config.yaml
router_score: "sigmoid"
head_dim: 32
rope_base: 1000000.0
tie_embeddings: true
init: "uniform"
init_std_qkv: 0.0442
final_lr_fraction: 0.0
steps: 7659
dataset: "wikipedia_en"
Below are experts of layer 3 (counted from 0) of a mixture-of-experts language model. Rows are named router (the router's row for the expert), gate (a neuron's input weights, with its number), up (a neuron's input weights, with its number) and show model dimensions 0-127. Each number is 128 + 32 x the weight over its row's rms, rounded and kept within 0 to 255.
After each expert's rows: a language model's description of what the expert responds to. This comes from a sample of Wikipedia text that the model never trained on.

# expert 27
router [ 82 158 153 155 157 137  90 154 125  91 149 132 137 127 107 132 143 149 108 129  84  76 130  60 109 116 144 131 105 123 181 127 175  88 102  96 128 180 114  86 126 125  35 139 142 159 141 148 105 142  69 154 128 152 127 129 100 105  76 143 127 167 109  68 129  95 118 148 128 166 159 152  96 117 130 137 175 146  89 125  87 162  95  98  85 149 106 128 104  59 117  84  96 161  49 140 172 166 110 150 151 120 126  30 160 173 130  70 149 141  89  94 138 144 118  99  89 131 109 156 165  60 127  84 149 103 139 141]
gate0 [129 153  95 140 101  91 114 173 137  94 134  26 139 124 129 113   0 127 132 109 117 167 197 110 125 120 104 160 101 116  94 129 197 150 138  68 149 127 156 126 124 134 177  87 105 103 120 129 125 137 167 161 134  81 127 188  78 100 115 104 209 163 133 131 100 125 143 169  81 100 152 171 154 187 104 111 147 148 129 141 118 140 103  98 155 134 195 144 111 117 160 100 130 109 114 129 164 163 120 123 103 130 116  88 128 118  85 128 131  48 165 144 139 178 124 100 133 143 118 119 136 117 109 131  96  85 112  91]
up0 [118 111 157 135  86 107  73 148 166 176 175 147 144 155  72 146 158 107 153  65 117 145 178 120 129 155 100 141 178 130 197 115 107 121 121  56 134 144 124  88 158 169 115  84  50  94 115 114  73 138 155 158  91 104  99 139 104 115 112 134 142 133  57 114 110  99 152 143 111 101 164 106 139 182 128 109 121 127  91 151 136 145 111 105 159 115 130 150 107 159 112  64 131 155 119 134 117  99 110 120 136 147  80 123 163 129 103 140 130 139 181  85 185 101  83  37 158 129 133  54 126  82 140 124 113  46 133 160]
It responds to: Sentence-ending periods, closing brackets and quotes, colons, and decimal or domain dots, such as extremes., 74.11, .com.

# expert 5
router [ 69 152 145 105 157  77 129 148 107 105 159 127 130 150 142 152 117 122 123 112 126 126 174 121  94 137  93  61 100 107 141 171 163 144 110 150  92 137 166 174 122 114  32 118 136 165 129 156 143  94 108 131 173 154 133 118 114 119 120 131  95 144 136 101 153  93 168 148 129 203 125  80  84 135  97 105 137 139 117 138 121 106  98 127 156  79 125  74  61  76  97 105 101 166  67 130 116 151  61 115 138 174 104 110 122 154 119  74  70 105  90  98 111 109 139  70  94 208  64  96 134 150 117 100 145  55 141 123]
gate0 [145 139 144  99 167 132  87 155 164 133 119 148 127  48 109  95 103 158 115 144 130 128 185 145 113  96 119 139  99 136 174  36 157 143  96 120 182  96 154 151 146 141 160 138 123 151 149 118 192  97 128 124 194 126 107 113 156  83  79 134 121 117  71  84 187 113  96 114 131 115  79 121 101 156 181 129 138  66  79 153 140 116 123  95  83 159 113  86 172 126 112  83 126 208 174 126 116 131 108 123 140  92 167 131  97 127  75 138 113 117 185 144  74 174 129  85  86 157  96 103 123 149 127  98 161 147  72 104]
up0 [153 122  98 123 139  98  99  91 140 111 125 180 138  64 146 131 118 122 109 118 110 117 145 109  86 106 166 102  95 132 115  65 186 133 147 134 118  76 107  84  72  89 143 136 154  73 162 123  86 180 117 160 177  47 100 119 100 143 107 146 117 116  97  87 143 184  95  88  99  89  94 125  94 161 141 131 132  93  83 100  67 194 126 158 131 103 124 121 122  81 114  88 120 104 158 151  73 155 114 127 133 117 181 144 104 115 149 147  52 101  71 163 104 104 131 126  85 159  54  80 111 118 127 123  86 113 113  78]
It responds to: Prepositions following a noun or past participle mid-sentence, especially by, as, in, with, from, at, as in "coined in 2004 by".

# expert 16
router [119 152 126 196 142 104 108 154 115  82 176 161 140  71  82 124 115 121  99 132  82 131 165  81  72 134  36 102  82 131 189 164 147 113  96 128 105 153 139 165  88  80 115 147 160 214 143 114  98 113 105 118 141 154 128 107 116 135 114 137 115 154 102 133 149 139 129 131 156 160 158 118 142 112  97 136 116 151  32 137  78 120 123 111 126 162 114 103 131  96 145 106  57 177  67 116  73 152 133 155 107 151 135 114  85 112 149 135  88 182 133  93 148 155 154 169  77 161 127 143 140  98 117 182 183 109 153 170]
gate0 [172 174  91 154 176 168 199  92 131 108 141 200 143 133 165 130 102 137 153 128 135 180 162 105 105  72  92 126 112 145 197 112 143  75 168  97 139 148 102 179  60  90 154  81 121 129  90 174 122  91 115 136 106 131 102 133  79 181 109 179 139 131 157 104 174 154 159 112 155 141 103 153 147 123 102 132 137 139  82 151 155 185  84 123 109 149 138 105 149  79 130 133 127 185  91 156 115 149 131 154 102 140 170 109 122 138 132 158 170 140 126  82 134  72 122 165 110 116 129 173 163  83 169  91 167  82  92  73]
up0 [ 97  78 141 118 103 163 133 114 167  70 144 117 109 133 175 128 165 112 177 106  94  59 167 169 109 115 166 148 174  90 114 117 126 127 140 138 142 152 123 137 125 127 119 166 109 186  71  76 124 157 126 168 126 159 138 159 190 167 126 125 154 114 105 100 158 143 109 145 172 127  86  62 122 118 121 107 158 195 111 208  97 140 143 110  75 142 185 141 135 114 126 165 119 112 182  58  99 103 188 140 206 112 151 125 129 130 107 127 125 126 120 126 126 130 171 167 103 151  44 163 135 163 142 160 175  84 100 134]
It responds to: Closing pieces of longer words, frequent in taxonomy lists of genus and species, such as -us, -um, -berg, -idae, rabbitpo-x.

# expert 13
router [ 81 154 145 139 131  89 175 130 120  52 154 137 132 102 115 155 145 153 112 148  83  88 164 156  16 107 118  85  97 103 145 165 119 112 125  96 112 176 113 145  78  75  97 147 108 165 144 174  96 113 116 119 169 135 140 137  85  71  88 117 117 131  76 144 186 114 112 140 100 158 155  78 130 133 121 118  92  88   8 115 104 121 113 135 145 142  84 147  94 118  92 133  80 112 121 114 145 124  97 113 106 132 111  96 108 113  83  59 173 146  71  91 120 168 163  78 127 149 104 137 156 126 136 148 152 140 133 138]
gate0 [148 105 119 173  47 139 109 184 159 111 128  51 148  84 112 150 114 138  88 149 151 148 201 121 116  70 105 207 116 110 151 159 163 132 170 108  86 130 105  79 139 108 113 179 152 162 106 133 132 127 106 159 152 143 136 103 138 184 124 157 106 103 113 119 149 126 145 184 111 163 148 106 130 140  99 152 129  61 112 114 155  90 116 132 152 128 124 105 114 155 120 148 181 155 172 143 122 140 176 171 144 164  76 197  78 157 155 138 183 165 103 135 105 105 176 145 120 145  62 102 203 117 121  92 159 144 152 156]
up0 [138 165 144  65 158 101 163 125 195 138 141  94 106 168 150 164 139 132 165  85 105  88 173 113 185 110 125  94 134  98  39 157 132 108 106 107 189 101  94 119  79 156 192 153 111 145 163 118 147 147 173 149 117  95 162 155 175  99 113 121  88 124 170 160 147  96 150 152 111 114 167 131 209 110 104 137  89 128 122 125 148 155  89 128 140 122 160  94 111 102 121 118 113 133 166 101 164 145 136 126 122 149 195 179  94 148 150 120 170 148 143 190 108 118  57 117  58 174 114 147 123 160  63 123 111  94 118 129]
It responds to: Final vowel or syllable pieces ending foreign names and places, such as Dalmat-ia, Alger-ia, Trini-dad, Battila-na, Taho-ua.

# expert 7
router [ 75 148 149 134 140  93 150 133 105  99 174 152 100 114  89 124 138 161 105 147  73  97 143 150  73  75  95 107  67  89 118 169 138 119 147  97 111 199 140 132 121  80  74 120  98 154 157 131  67 137  91 136 162 161 140  86 121 110  97 138 137 158 127  48 113  69 144 119 123 182 145  79  99 154  76 161 160 144 131 104  79 104  80 135 124 119 109 105  53  98 108 124 107 147 119 131 146 201 111 172  99 177 152 116 128 148 151  66 146 119 105  68 106 178 161 119 123 118 155 166 151  98  87 148 150 148 169 131]
gate1 [ 82 154  39  76 130 169 126 189 116 135 121 114  98 126 154 158 127 132 143 134 127 103 105  77 161 104 145  94  83 103 138 117 135 148 164  75 100  50 179  56 118  48 103 165 129 130 129 145  80  87 177 151 126  81 151  84 102 118 103 143 128 169  97  99  93 121 120 125 156 165  72 135 121 149 118 118 173 119 132  91 192 117 148 149  82 163 139 126 127 154  89 104 157 140 120 115 147 143  98 100 129 169 114 113  94 128 122 125 105 116 177 115 139  95 169 112 136 112 109 153  97 143 149  66 160  81 152 222]
up1 [ 52 139 110 142 136 108 150 107 135 175 147  62 168  64 128 144  83 113 145 131 105 127  59  51 133 132 117 158 128 125 163 113  97 134  96 120 131 126 135 104 168 138 165 172 195 112 166  76 122 203 113  77 121 101  93  94 109  48 133  81 122  82 107  86 111 136 104 151 125 133 201 145 119 108 181 161  52  90 131 143 114 130 118 146  95  65 141 127 150 156 141 115 133 172 155 118  93 114  88 102 131 124 154 114 143 127  95 179 135 124 135 104 167 135 107 104 159 139 158  69 166 147 134 167 117 153  87 128]
It responds to: Pipe and semicolon separators inside data tables and inline lists, plus table headers like Nominated, Peak, Winner.

# expert 31
router [ 86 152 195 112 141  97 141 110 118  64 164 114 113 160 124 107 125 153 109 176  33 113  92  91  84 143 109 136  80 163 206 167 123 114  93 104  97 137 149 144  90 162  72 169 108 107 121 137  92 147  98  68 191 139 148  79 104 125  79 153 116 178 123  99 131 118 133 113  54 137 165 106 144 113  95 113 128 141 124 121 108 131  99  92 156 100 163  90 103 108 146 162  73 202  93 148 129 135 120 124  93 167 149  86  92 160 120 109 113 116 103 142 139 179 137 135 120 155  84 109 113  73 149 155 193 109 141 134]
gate1 [123  91 164 100 141  87 103 104 129  88 210 121  68  83 137  77 171 139  98 146 144  87  98  67 103 115 146 134 175 131 124 151 150 122 154 132 125 152 138 174 115 130 128 124 169 142 159 132  90 162  92 136 143 210  72 146 104 111 168  86 101  96  81 117 183  88  97 109 128 117 103 167 139  97  82 139 132  66 139  59  67 114 163 146 124 140 157 109 162 122 115  96 139 160 121 147 157 125  88 129 137 101 149 126  74 118  55 158 126 145 115 151 170 169 141 155 164 120 171 146 158  49 113  86 100  97 130 158]
up1 [112 128 132 110 154 104 142 125 127  76 218 127 101  72 101 132  73 104 203 135 124 148 109  70 126 122 129 146 119 107 126 140 108 113 158 126  86 123 126 113 145  53  83 176 125 148 181  87  97 162 181 107 162 103 116 174 125 115 119 143 113 141 114 132 193 111  69 107  96 152 147 154 130 103 170 153 107 107 124 152  57  88 157 169  99 109 103 120 126 152 128 100 109 150 100 131 168 136 107 144  95  70 138 127  81  97 138 158 210  62 134 138 185  97 127 138 140 111 129 127 108  81 181  59 145 104  99  88]
It responds to: Paragraph breaks after sentence-final periods, equals signs in section headings, and heading words like History, Career, Personal.

# expert 2
router [104 182 153 129 191  56 117 154 161 101 154 149 123 125 120 141 176 107 130 135 107 115 137 166  45  88 103 126 110 101 124 183  93 128 105 124  86 177 148  99  53  93  85 165 154 190 103 116 105 138 101 170 144 174 180 109 139 145 110 161 127 140 144 131 168  76 100 158  56 165 154 123 148 161  72  97 149 175 111 116 107 168 122 120 124 123 133 123  74  98 142  95  53 178  56 126 165 136  99 139  95 144 154  81 133 113 126 103 117 171 107 121 170 166 151  93 116 126 117 125 173 119 125 108 164 148 135 115]
gate9 [106  83  98 153 129  85  80 132 155  75  97 112 125 121 136 178 107 145 133 114 141  49 140 152 142  98  86 140 121 159 163 108 113  70 116 154  96 176 111 101 142 175  72  80 162 239 161 107 123  48  92 111  79 139 174 175 110 121 138  77  78 113 161 104 110 138 116 168 163 150 114 132 124 126  91 105 150 133  71 152 141 101  96 147 129 128 133  90 162  82 105 174 143 120 103 186 162 121 157 151 114 105 139 114 117 141 106 124 146 141 184 124 115 128 128 143 203 139 162 108 169 129 153  94 150 165 175 151]
up9 [148  77 106 131  95  73 114 117 110  60 120  68 122  21 129 128 119  64 153  86 147  83  92 103 132 158 166 116  95 121 107 114 171 154 109 119 137 129 106 106 119 115 144 161 127 133 153 161 177 104 118 165 142 122 146 150 132 132  80 146  75 169  74 119 127 149 168 117  94 125 116 191 108 134 150 133 159  84 147 120 179 133 104 124  67 149 161 178 137 161 155 106  82 145 130  80 134 133 124 170 103 139 149 145 128 146 110 163 189 137 127 179 140  76 202 133 153  80  96 107 103  92 134 114 171 176 180  93]
It responds to: Single numerals and digit pieces in tables, stats, dates, coordinates and codes, especially after pipes or semicolons, like 1, 0, 2004.

# expert 25
router [ 80 165 140 121 107 103 132 128 109  97 142 122 124 120 112 171 156 181 136 109  84 135 145 126 103 134  61 131 118 152 173 152  96 103  93 136 126 138 166 123 155 118  91 170 187 169 157 160 138 146  68 117 139 152 146  47 133 112  91 138 146 167 142 133 104  94 118 158 117 182 151 138 144 130 145 157 165 177  66  82  96 164 105 117 120 119 131  86  16  81 113 102 105 168  59 134 181 140 150 182  66 125 120  70 114 136 106 137 121 113  71 104 117 128 160  82  81 158 119  95 163 117 153 163 160 165 124 133]
gate9 [146 113 116  61 126 130 112 117  95 113  84 114 132 148 112 115 106 109 182  95  80 113 139 125  94 160 161 136 123 111 156 104 115  81  99  98 146 119 181  97  67 136 111 132 141 141  82 145 128 109  91  90 175 144 156  71 126  70 137 112 160 152  81 115  82 153 106  89  77 172 147 143 111 106 138 117 155  82  88 158 111 224  91 127 125  89 167  81 136  96 182 124 100 101 152 101 138 116 154  85 171 171 152 113  90 101 132 111 101 109 128 137 138  97 144 132  78 165  89 119 120 180 177 120 196 194  68 170]
up9 [144 169 184 138 146 116 191 120  83  93 195 161 135 155 169 112 154  55 185 173 113 127 127 147 167 141  98 111 174 153 140 132 119 147  99 176 197 134 131  93 141 128 132  88 143 157 143 123 124  83 108 146 134 127  97 201 180 103 100 148 143 139 120 140 130 126 125 143 124 131 133 110  90 148 154 127 110 145 155 101 146 148 147 109 128 161 106 211 120 130  38 155 140 126 169  58 123 106  91 117 116 143 130  43 120 165 129 120 114 109 143 118 125 144 153 122 215 122  97 189 162  85  58 136 115 140 119 157]
It responds to: Number tokens continuing or forming years, dates, and figures in tables, such as 1209–12, 1945, 28-00 acres.

# expert 23
router [ 61 152 122 164 102 114  99 113 121  52 113 147 118 134 105 174 177 109 121  92 118 116 134 132  90 145 139 162  87 137 131 222 158 102  98 145  91 178 165 146 121 103 108 130  86 144 136 122  92  81  65 144 178 114  96  77 101 125  95 147 174 170 139  97 126 110 100 129 119 167 216 146 147 114 126 178 158 169 124  91 119 145 102 115 141 132 113  99 106  85 119  77 120 167 112 133 145 167 105 132 112 131 154 137  96 169 150  86 111 180  71 133 147 177 180  82 128 195  77 129 151 108 108 138 173 169 115 161]
gate0 [170  98 184 146 162 180 113 173 139 130  95 137 117 142 109 212 145 102  95  69 138 133 159 167  54 134 157 133 123 134 136 126 108  99  75  49 127 132 176  74 116  78 136 138 128 157 116  93 131 140 127 105 144  97 124 101 154 125 122  99 115 192 121 116 164 127  82 141 113 156 140 125 170  95 168 121 142 116 173 180 103 102 163 116 109 126  89 102 160 112 131 129 133 113 113 147 206 159  55 194 116 216 157 132  86 147  83 121 124 129  95 116  84 136 101  94 142 162 108 142 103 108  84 137 131 134 195 139]
up0 [149 102  71  71 114 148 108 142 127 118  80  76 135 136 133 114 151 144 131  88 155 124 116 126  75 136 109  93 137 142  92 138 117 165 128  52 145 146 135 102  69  82 132 155 111 142 156  94 149  92  86  80 168 151  43 203 135 114 148  98 127 171 117 181  79 110 111 125 123 131 116 153 176  68 138 110 147  69 113 171 107 167 145 109 129 115 116 135 173 141 119 159 152 111  96 134 124 125 182 162 118 136 133  98 130  72 118 117 153  97 128 146 197 123 106  84  60 147 155 113  94 154 119 118 145  80 226 162]
It responds to: Plural s endings and nouns of people, age and population like years, people, deaths, %, plus verbs were, are.

# expert 0
router [133 136 169 120 160 124 139 160 100  46 110 186 112 132 123 107  78 127 129 111 124 114 154 132 119 147 127 133  91  78 171 117 102 137  74 163  99 153 132 119 134 125  90 148 137 140 114 152  61 147  84 100 180 175 141 116 128  56  77 150 136 191 134 116  87 127 154 155 131 130 144 125  74 158 116 119 100 177  51  72 143 157  53  93 114 122 148  99  67  81 120  77 118 171 128 159 140 172  86 118 148 190 156 121 126 118 111 102  93 117 136 158 120 191 124 102  58 174 140 150 113 125 113 123 183 113 167 143]
gate0 [125 101 123 169 134 124 141 136  45 184  51 182 112 192 129  70 107 131  91 135 101  99 122 115  94 173 149 112 104 112 173  98 125 156  86 139  87 163  97 156 133 144  90 116 145 173  98 134 132 173 105  90 134  79  55 130 131 122  71 125 167 121  95 152 175 171 150 142  72 117 112 114  88  75 161 138 132  90  98 153 129 189 133 118 132  93 179  99  75 137  80 106 113 142 137 189 108 106 123 184 102 160 154 138 100 131 104 101 139  82 129 165 109 153  90 123 114 166 118 197 120 146 100 131 109  88 125 113]
up0 [217 115 116  92  69 101 157 174 161 184 121 134 170  93  98  79 162  95 127 130 153 104 136 133 162 127 136  78 110 170 163  99 102 109 143 122  84 130 161 159 133 111 123 116 174 141 125  84 154 101 137 169 143 155 167 125 151 131 180 175 123 213 164 124 106 181 144 168 117 149 145  72 161  94 153 183  53 112 172 153 137 133  91 140 181 128 129 151  62 160 168 159  81 146 137 124  95 162 158  67  96 154 146 107 100 111 117 142  93 128 147 145 128 101 125 160 173  66 130 102 112 109 109 151 129 123 166 136]
It responds to: Inner or final pieces of verbs and verb stems inside longer words, often before -ing/-ed/-ion, such as tra-ct-ive, ass-ess-ing, re-aut-horize.

# expert 18
router [ 72 203 136 172 140 125 118 168 106  92 171 157 126  86 113 154 121 165 121 145 113  83 173 137  33  97 130  99  76  87 108 149 143 167 142 111  91 191 169 156 112  83  44 140 109 141 130  98  77 134 123 128 184 172 119 114 152  99  92 114 124 169 142 110 142  71 116 110 111 171 158 121 126 152 111  95 149 129 131 106 105 129  93 130 131 119 122 121  68 126 108 106 114 174  76 100 185 178  84 173 104 159 131  88 113 144 115  93  93 151  90 117 134 148 187 112  74 139 128 123 156  83  96 126 158 143 165 167]
gate1 [ 76 111 151 117 152 103  52 111 111 171 130  65 141 135 144 132 135  90 157 109 196  96 134 114  67 138  80 142 120 150 104  98  99 109 180 104  89 183  97 136 127 122 127 108 133 113 136 103 153  60 118 118 134  58 153 129 146 126 135 191 194 162 122  89 201 101 128 155 155 143 213 148 136 154 198 115 163  90 108 121 151 146  82  97 148 156  99 127  87  81 103 151  68 121 166 102 101 129 147 134 180  75 160 111  99 140 147  96 104 158  94 133 117 135 119 137 107 158  96 151 178 136 161 144 104 148 155 129]
up1 [167 134  86 100 164 161 150 131 135 100 119 172 137  33 111 117 115 142 137 119 114 136 138 127 129 116 193 121 105 112 182 128 125 169 113 170 118  98 149 121 152 130 175 106 125 134 126 157 136 145 145 149 157 173  38 165 130 111 119  73 113 158  80 140  88 109 191  93 107  51  41 120 104 119 117 131 102 157  96 128 166 175 163 145 120  98 130 128 168 149 148 116 130  74 121 195  92 156  99 115  92 186 117 180 181 131 112 151 116  77 131 112 177 166 116 154 127 113 114 126  91 103 120  64 130  74  95 137]
It responds to: Pipe characters dividing cells in Wikipedia tables, especially after names or numbers, plus semicolons in lists and verbs like said, defeated.

# expert 20
router [ 88 250 140  86  90 125  95 193 142  91 202 178 130  99 128  89 161 138 137 110 128 160 168 110 125  86 126 156  87 100 141 170 158 152  59 170  64 141 121 126 116 105  82 151 125 122 163 135  67 138  94 119 156 132 138 124 159 123 107  86 128 194 148 115 154 126 141 156 143 151 148 118 100 145 105 113 111 140 106 131  90 164 107  50 116 106 167 115  92  65 128 135  85 166 124 138 168 203 122 151 117 161  96 104 131 134 122  50 138 146 130  89  91 158 157  93 116 142 114 152 117 135 130 100 145 137 126 125]
gate0 [ 66 175 123 141 144 172  54 159 127 158 150 152 137 169 138  98 126 131 125 139 152 115 173 142  82  84 130 193 104  78  95 169 129  97 134 113  59 107 106  59 116 180 135 104 150  97 146 117 146 164 144 114  92  62 115 160 143 132 136 164 142 128  99 105 165  95  84 122 114 129 194  50 171  77 124 159 124 167 175 162  76 110 105 133 123 121 100 133 134  95 153  83 151 131 107 167 113 135 163 150 130 122 105  93  85 107  95  97 146 180 128 118 110 137 107  88 167 161 115 180 144 128 142  66 143 135 182 176]
up0 [109 133 110 107 137 106 157 147 187 140 102 106 120 109  60 177 144 135 180  86 114  67  87  98 127 189 156 149 132 135 169 169 173 136 169  99 129 181 107 150 176 115 149 108 143 169 132  86 127  89 122 107 169 166 211 130 111 144 186 151 148 101 138 124 102 161 129  90 153 120 154 126 131 135 129 115  95 163  80  81 105  83 135 108 155 222  66 156 188 130 103 185 107  88 174 100 117 143 128 131 113 133 121 102  75 136 126 171  79 136 117 144 137 171 155 163 121 140 166 163 149 143 144 182 101 161 107 144]
It responds to: Single letters and short fragments continuing proper names or foreign words, such as Somerville, Forlì, Bregenz, Alfonso, București.

# expert 19
router [ 58 189  79 199 123  82 128 138  97 104 142 162 134  92 124 146 147 136 150 108 138 145 142 168  85 119 100 166  88 112 150 176 143 135 148  95 126 146 165 156 141 127  76 182 168 134 108 128  88 100 127 175 157 143 145  84 127 129 112 170 116 139 107  64 135 155 138 164 111 154 156 106  94 135 104 151  91 140 114 167  72 126 126  83 128 102 153  75  69  85  95 147  82 117  90 156 190 148 114 113 124 136 116 127 131 121  64  87 144 126 100 165 163 144 145  87  61 183  70 157 132 124 176 143 168 161 177 183]
gate0 [111 139 138 164 123 142 155 156 125 161 145 133  47 122 108  94 164 136  77 118 155 110 146 122  93 152 106  73 163 134 103 152 143 142 105 128  51 158  84 111 151  90  52 143 126 174 131 138 125 112  53  86 106 158 139 151 157 193  99 136 132 136  68  83 171 120 131 111 149 200  93 130 124 128 141 184 127 104 116 107  87 127 118  52 111 162 158 114 112 173  70 144 115 120 140 106  52 102  87 161  96 191 100 151 113 126  73 121 167 107 100 143 146 114 136 132 113  86 122 116 171  89 166 167 128 160 158 126]
up0 [137 140 123  90 133  39  74 133 111  94 101 158 148  90 155 140 130  86 158  92 101 138  88 120 157  92 137 119 145 125 112 141 102 164 148  98 140 100 110 125 146 135 177  73 113 130 134 119 136 158 123 143 160 149  85 107 104  54 177  67 135 125 181 190 150 129  71 144 160  93 181 114 131 142 145  70 137 174 129 113 165 108 167  69 108 119 111 131 165 115 109 105 172 150 119 121 146 167 189 140 149  73  91  95 104 203 141 132 110 101 118 120 151 194 102 115 109 147 124 119  32 139 120  88  98 101 175 115]
It responds to: Commas after nouns in prose and lists, the word and, and month names in dates, such as sauce, and, December.

# expert 24
router [ 79 117 120 110 121  91 143 163 103 122 144 134 127 118  86 115 174  97  74 101 126  75  93  85 104 138  38 132 111  80 138 194 179 104 111 113 104 137 130 143 129  71  92  97 129 156 129 124  83  98 116 148 163 184 105 133 140 144  20 117 160 154 145 108 149 157 164 112  92 182 166 111 109 136  89 110 180 134 101 121  73 130  93  87 152  74 103 134 108 157 158 128  75 141 108 138 151 231 125 137  96 137 110 119 136 120 149  80 126 169 109 165 142 148 102  83 134 180  78 129 168 123 133 135 142 126 128 123]
gate0 [131 102 160 120  35 145 133 178  84 164 122 112  63 117 126 104 140 135 150  90 143  95 138  67  99 125 106 188 102 145 100 116 134 116 110 129 142 106 159 124 122 141  84 143 117 158 102 145 133 149 115 141 110 156  83 176 115 173 121 129 140 138 124  89 125 139 141  90 109 106 103  92  52 129 118  82 129 145 185 104 132 139 177 118 166 120 178  60 110 121 132  95 116 139  68 177 123 148 134 169  59 152  96 178 112 147 106  77  98 173 114 154 120 164 162 117 138 154  28 128 178  71 136 184 171 116 108 132]
up0 [134  88 108 136 121  69 159  86 109 164  79 138 178 107  90  30  99 170 160 181 153 117 133 173 168 103 118 157 137 151 132 145 150 164 167 102 150 167 130 155  97 123 103 109  49 138 136  84 117 146 134 130 168 137 106 100 123  74 159 145 174 112 159 163 161 195 151  77 137 113 116  86 137 132 118 156  72 108 147 138  30  97  92 114 116 136 178 120 166 123  53 135  92 114 111 109 102 189 193 141  92  99 102 107  96 119 131 116 110  89 110 151 152 112 183 117 106 129 127 137 133 130 121 141 127 140 139 156]
It responds to: The words and, or, & and word-final pieces such as -s, -ing, -g, -ng closing nouns and verbs, like Pitching, Reading, Masters.

# expert 9
router [109 180 124 135 151  36 152 211 122 156 159 175 167 136  94 116 122 189 126  61 125 125 135  89  96 122 133  83  97  84 112 157 143 118  83 119  92 154 105 136 161 132 113 141  85 159 129 106 118 113 128 101 158 117 132  74 136  99 107 127 152 172 143  80 106  82 113 117 110 135 148 114 156 118  92 109 131  81 117 114  86 148  98 105 116 123 115  68  71 134 126 131 117 189  84 131 123 124  97 133  76 148 114  75 104 207 153  82 162 174 129 108 174 151 156  88 134 208 117 143 126  91  67 111 153 179 122 136]
gate1 [190 113 152  96 129 138 112 137  97 109 125 140 133 154 150 150 140 111  91 124 102 168 157 134 121 164 151 154  73 145 140  99 181 176  74 151 128 155 107 156 194 142 109 106 130 141 205 133 187 140 148 106 186 126 137 125 135  72 139 100  93 119 198  99 157 156  80 141 151 153 104 149  75 153  55 104 145  98 137 109 147 195  89  83 149 150  93 121 101 139 100 170 114 121 182 135 122  88 179  91 128 144 133 138 147  89 178  49 131 142 125 165 185 126 124 157 130 111  42 162  86 136 116 119 138 129 154 106]
up1 [107 146 130 112 149 132 155 155 127 130 139 130 152 168 108 125 105  89 104 166  88 171 118 110 179 134 171 134 119 129 130  72 134 114 162 119 121 128 134 110 161 128 109  95  86 217  95 160  93 113 125 104 151 169 110  78 120  91 154 115 182  79 173  76 135 134  61 130 204 160  80 138 100 144 120  84 154 170 150 108 151 180 152 152 123 152  93  94 149 139 135 114  99 139 123 138 110 103 151 184 184 113 142 104 115  54 106  81 136 105 116 220 134 116  68 119  57 189 137 101 102 115 101  84  99 152 132 127]
It responds to: Articles and possessive determiners, mostly the, a, his, their, after prepositions like of, in, for; also to before verbs.

# expert 28
router [ 71 124 150 112 132  89 150 162 146  88 157 130 112 127 134 152 150 131  86 123  69  79 156 127 115 129  45  79  42  95 123 152 114  99 110 181 113 131 179 135 138  76  96 206  96 167 136 157  98  76  82 151 187 162 110  51 141 113 101 103 152 133 138 123 115 148 150 150 124 135 116 126 146 105  32 177 136 160 117  81 127 142  98  88 135 131 122 127  93 115 143 110 107 133  94 102 162 163 123 140 101 132 174  70 144 179 102  85 121 151 109  81 132 177 117 142 110 134 128 132 132 141 162  91 194 141 109 133]
gate1 [ 49 192 166 117 142 142 141 131 105 102  99 109 172 124 180 139 102 112 132  78 147 151 160 117 122 124 127  86 103 105 193 109 113 115 150 125 157 124 128 117  83 136  98 163 145 174 203 100  84 103 124 126 156 117 153 109 179 165 108  99  88 124 203 128  95 148 108 115 112 152  72 160  69 160 109 128 154 124 216 149 115 120 171 140 186 120  85  79  92 140 188  96 122 181 106  87 141 107 176 133  62 132 109 105 118 140 116 146 139 149 162 148 145 159 153 138 158 125 169 111  52 121 100 136 146  93 153 142]
up1 [ 95  94  97 147  96 142 136 145 109  88  63 152 131 136 107 136 183  75 128 153 123 139 105  38  78 140 131 119 170 111 121 141 112 143 110  87  99 149 117 156 159 134 143 229  96 147  62 156 145 126  91 169 134 148  82 140  83 131 150  89 126  70 127 122  96 120 141 115 127  92  85 119 114 111 140 115 128 108 116 106  95 139 139  99  92  77 137 130  96 159 150 118 148 149  83 123 108 174 122 140 141 123 111  75  61 150 132 145  88 102 176  89 167 133 133 146 126 106 202  60 128 123  85  71 107  63 133  62]
It responds to: Line-starting hyphens of bullet and infobox lists, table divider dashes and pipes, and labels like Total, Coordinates, Died.

# expert 30
router [ 71 128 136  96 125 142 105 132 140  48 190 139 126  89 148 126 165 144 153 136  83 125 145 127  72 102 125 109  85 178 120 144 118 184  96 119 115 152 118 126  95 116 102 109 128 200  77 135 119 158  96 121 145 198 115 110 184  68  60 110 135 150 167 114 128 101 137 146 117 151 161 122  97  76  77 137 170 115  65  80  85 123  66 124 164 109 135 105 120 103 164 158 142 125  89 127 129 123  98 178  71 152 141 101  95 195 140  82 146 150 138 136 149 155 141  66  70 134  92 141 153 100 132  88 177 119 108 132]
gate0 [113  95 147  89 159 130  98 182 132 141 170  98 143 138  91  92 123 203  65 115 117  80 115 111  96 118 147  66 142 112  96  56 155 138 193 180 127  90  92 112 101  91  62 136  81 137 137 138  96 147 127 133 112 154 118 114  54 113 133 121 145 118 125 124 105 103 107 142 148  89  91 149  89 112 131 114 103  99  74 126 114 156 177 117 139 105  67 117 124 117 140 177 110 180  77 177 150  90 131 148 137 141 107 142  65  85  91 157 142 180 100 108 101 195 109 110 144 139 186  89 120 176 171 143 141 113 172 129]
up0 [148 109 168 175 149 139 103  86 172  92 115 136  74 122  95 130  57 159 112 154 137 165 123 188  90 160  85 136 190  68 119 108 106 163 136 110 141 107 181 127 119 187  78  98 119  87 105 168 173 105  80 116 151 129 147 165 120 202 117 171 104 130 135 137 117 129 150 163 178 121 168 147 153 137 113 139 137  90  85 105 144  83 128 126  86 129  93 105  92 167  98 162 134 131 115 149 123 129  98 134  76 158 106 169 170 124 117 112 150 149  58  79 151  59  60 121 112  97  92 122 132 150 162 101 109 117  66 159]
It responds to: Two-letter consonant-vowel syllables inside foreign or scientific names, such as Synth-li-bonotus, Syr-ti-s, Mus-ta-fa, Pucc-ini.